config.toml
rope_fraction = 0.75
tie_embeddings = false
init_std_qkv = 0.017
optimizer = "adamw"
final_lr_fraction = 0.05
dataset = "wikipedia_en"
Below are experts of layer 7 (counted from 0) of a mixture-of-experts language model. Rows are named router (the router's row for the expert), down (a neuron's output weights, with its number) and show model dimensions 448-511. Each number is 128 + 24 x the weight over its row's rms, rounded and kept within 0 to 255.
Before each expert's rows: "comes before" lists some tokens at least twice as common just after its tokens as in all text. This comes from a sample of Wikipedia text that the model never trained on. Tokens count by the router's weight.

# expert 6
comes before: " ", "|", "===", " —", " Cup", "=="
router [ 95 142  69 131 150 105 123 125 128 120 127 122  97 142 166  87 144 131 131  56 132 158 177 122 143 114 130 163  87 142 139 145 153  46 149 131  88 106 160 146 137 105 146  97 146 113 103 126  86 151 111 120  74 109 171 120 105 121  95 127 104 141 108 140]
down24 [124 107 118 151 129 132 125 152 117 118 137 110 150 154  98 117 161 129 132 155 166 134 135  82 130 107 130 133 126 127 128 175 114 128 124  59 162 140 141 151  94 131  99 136  94 107 157 145 150 154  88 118  91 160  58 151  83 114 120 135  64 125 109 105]
down25 [105 135 193 148 159  86 143 132 147 162 111 117 141 153 112 140  73 150 118 118 103 132 164 150 125 125 141 131 114 127 115 134 141 164 128 119 133 148 125 137  90 143 157 118 153 150 123  83 147 106 117 162 153 131 120 127 125 160 110 112 126 137 168 144]
down26 [ 86 134  91 130  99 141 139 124 131 127 147 153 181 104 115 122 137 165 129 132 149 132 122 126 133 115 151 118 106 110 170  83 108 135 168 131 139 139 141 130 151 156 161 104 141 146 104 116 138 104 133 145 159  94 124 137 115 149 154 159 149 165  79 140]
down27 [115 126 151 150 143 120 139  69 117 120 113 106 108  93  64 131 123 117  81 156 170 144 160 133 125 108 100 113 112 133 138 128 121 149 156  96 114 132 129  91 168  94 139 123 112 183 172 116 143 170 153  99 126 145 133 120 159 152 110 161 131 172 171 123]
down28 [123 124 180 114 105 113 168 143 128 123 106 122 116 145 131 117 155 122 143 138 112 153 137  90 148 136  90 120 127 113 138 145 123 127 140 127 155 146 134 117 146 107 145 125 116 150 122 119 107 158 111 125  97 112  87 113 108  99  88 134 162 103 145  95]
down29 [147 130 151 120 144  97 128 135 108  90 129  95 193 142  61 142 144 112 138 109 117 139 137 146 135 110 140 161 134 103 140 162  84 159 125 165 150 123 130  99 106 118 110 114 135 170 126 142 125  76 110 114 165 125 157 110 124 151 124 130 110 158 109 129]
down30 [149 139  94 108  98 117 117 140 112 137 119 143 135 103 128 125 151 119 113 135 121 103 156 141 143 134 146 131 143 114 177 120 103 156 151 113 104 101 126 147 161 142 144 117 142 113 104 151 146 109 165 129 160 104 103 132 126 118 158 164  85 135  95 150]

# expert 0
comes before: ":", " |", "-", "==\n", "\n", "==\n\n"
router [117 119 109 133 139  96 117  82 128 130 145 118 133 128 121 130 142 127 137 156 146 145 120 135 157 133 110 133 132 123 151 109 120 122 132 132 126 171 141  85 134 143 113 113  76 130 130 150 171 168 120 133 136 100  45 120 161  87 106 153 139 111 152  88]
down24 [124 142 113 127  95 161  79  98 135 161 105 127 155 143 141  85 110 111  96 131 123 128 164 153 102 133 115 156 161 147 142 119 193 145 181 102 145 137 148 136 130  95 135 115 121  88 183 118 128 106 120  88 145  61 111 139 117 144  94  91 157  99 149 114]
down25 [163 113 148 159 163  87  86 140 104 136 119 109 126 148 102 104 162  65 141 161 134 135 145 127 119 134 134 113 117 157 184  64 144 125 161 160 140 167 148 104 157  82 134 160 101 121 145 159 107 153  97 126 102 160 122 138 130  99 130 131 135 119 107  86]
down26 [161 150 118 136 110 168 150 105 113 123 105 106 141 110 136 153 119 118 133 134 144 116 112 122 135 135  93 103 114 125 145 146 128 131 149 134 126 133 100 124 122 132 116 174 112 171 116 174 119 150  80 108  92 114 125 142 125 135 116 108 169  99 104  99]
down27 [121 130 142 141 136 133  89  75 121 125 157  65  76 120  79 105 136 105 165 158 123 150  92 127  68 135 102 127 146 167 127  96 162 172 104 164 109 147 158 131 106  97 142 152 153 127 151 120 155  90 133 137 167 151 107 133 112 106 150 102 139 153 160 113]
down28 [102  97 100 114 147 164 118 118 116 117 137 143 139  98 116  78 123 130 149 161 139 136 134 159  98 146 129 106 113 116 152 128 109 138 124 164 125  96 149 123 147 108 159  74 100 144 138 132 161 130 151 152 144 104 112 173 103  82 120 149 151 154 173 121]
down29 [143 112 124 119 149 159  88 129 149 160  97 141 125 137 161 120 132 121 117 153 100 160 130 132  86 119 163 164 104 147 133 132 123 119 153 114 128 115 133 151 120 157 132 106 158 108 142 102 112 122 116 181 109 155 141 135 119 125 158 144 144 131 161 137]
down30 [127 105 163 155 164 138 126 129 116 109 144 162  97 110 135 122 117 129 116 135 134 110 140  81 104 123 171 141 124 107  99 108 131 173  72  94 125 152 142  93 146  86 153 173 142 125 150 111 114 102 125 126 101 167 161 127 103 157  85 128 150 104 116  87]

# expert 7
comes before: " the", " a", " his", " its", " their", " an"
router [132 134 159 145 137 117 121 147  96 108 117 120 161 104  85 154 137 140 132 141 145 152  95  96 137 162 128  74 152 148 104 171 159 111 138 135 140 150 111 117 173 148 121  72  93 171 157  63 125 164 148 155 126 137 100 147 103  99 119 162 124 131 134 148]
down24 [ 89 113 135 112 112 161 146 113 134 127 109  99 147 153  93 166 179 140 121 121  96 113 103 131 140 146  94 150  97 138 128 182 151 138 119 173 117 145  89 140 116 148 131 168 133 176 159 150 117 145 142 144  96 153 141 130 144 146 129  86 153 109  99 110]
down25 [101 140 131 175  72 100 133 145 144 107 161 131 136 103 158 122 127 148 154 162 122 167  98 139 131 147 112 143 118 149 147 119 127 118 150 187  93 125 195 142 153 164 137 101 121 121 111 157 130 106 138 138 159 161 132 142 118  98 116 152 124 131 120 117]
down26 [121 174 135 163  89  80 103 118 134  63 158 106  92 104 157 112 112 131  83 104 110 141 140  97 121 125 148 170 172 154  72 137 169 148 122 126 135 108 147 142 110 165 114 137 116  85 126  93 108 143 142 138 156 149 134  94 102 114 145 105 122 131 131 112]
down27 [141 135 138 131 149 137 131 128 138 102 121 140 135 113 110 121  98 130 109  95 138 103 121 176 115 128  93  95 116  49 100 108 136 121 132 126 131 126 116 115 157 140 144 114 128 158 112 162 143 122 116 105  83 168 136 133 112 142 153 135  54  82 112 100]
down28 [119 129 121 108 168 132 126 132 105  79 106 113 127 110 128 128 146 136 155 110 153 134 148 134 126 118 113 134 145 121  91 125 151 119 159 120  87 148 105 121 131 153 134 135 129 158  97 116 143 100 119 114 130 149  88 121 119 115 124 120 148 133 126 153]
down29 [133 111  90 131 165 146 169 146 109 140 108 108 144 123 135 109 125 122  78  85 138 153 103 138 132  98 134  92 126 149  92 133 168 154 160 132 156 113 111 116 141 126 147 118 120 154 108 133 150 113 120 145 102 147 173  98 133 147 142 122 134 133 114 132]
down30 [ 91 165 113 115  89 139  98 120 113 112 129 126 135 114 151 122 152 130 179 163  83 129 139 121 103 125 131 115 107 107 169 137 138  97 155 195 144 118 149 134 123 123 141 193 107 117 156 133  96 145 115 126 153 127 153 121  98 146 101 153 143 126 108 122]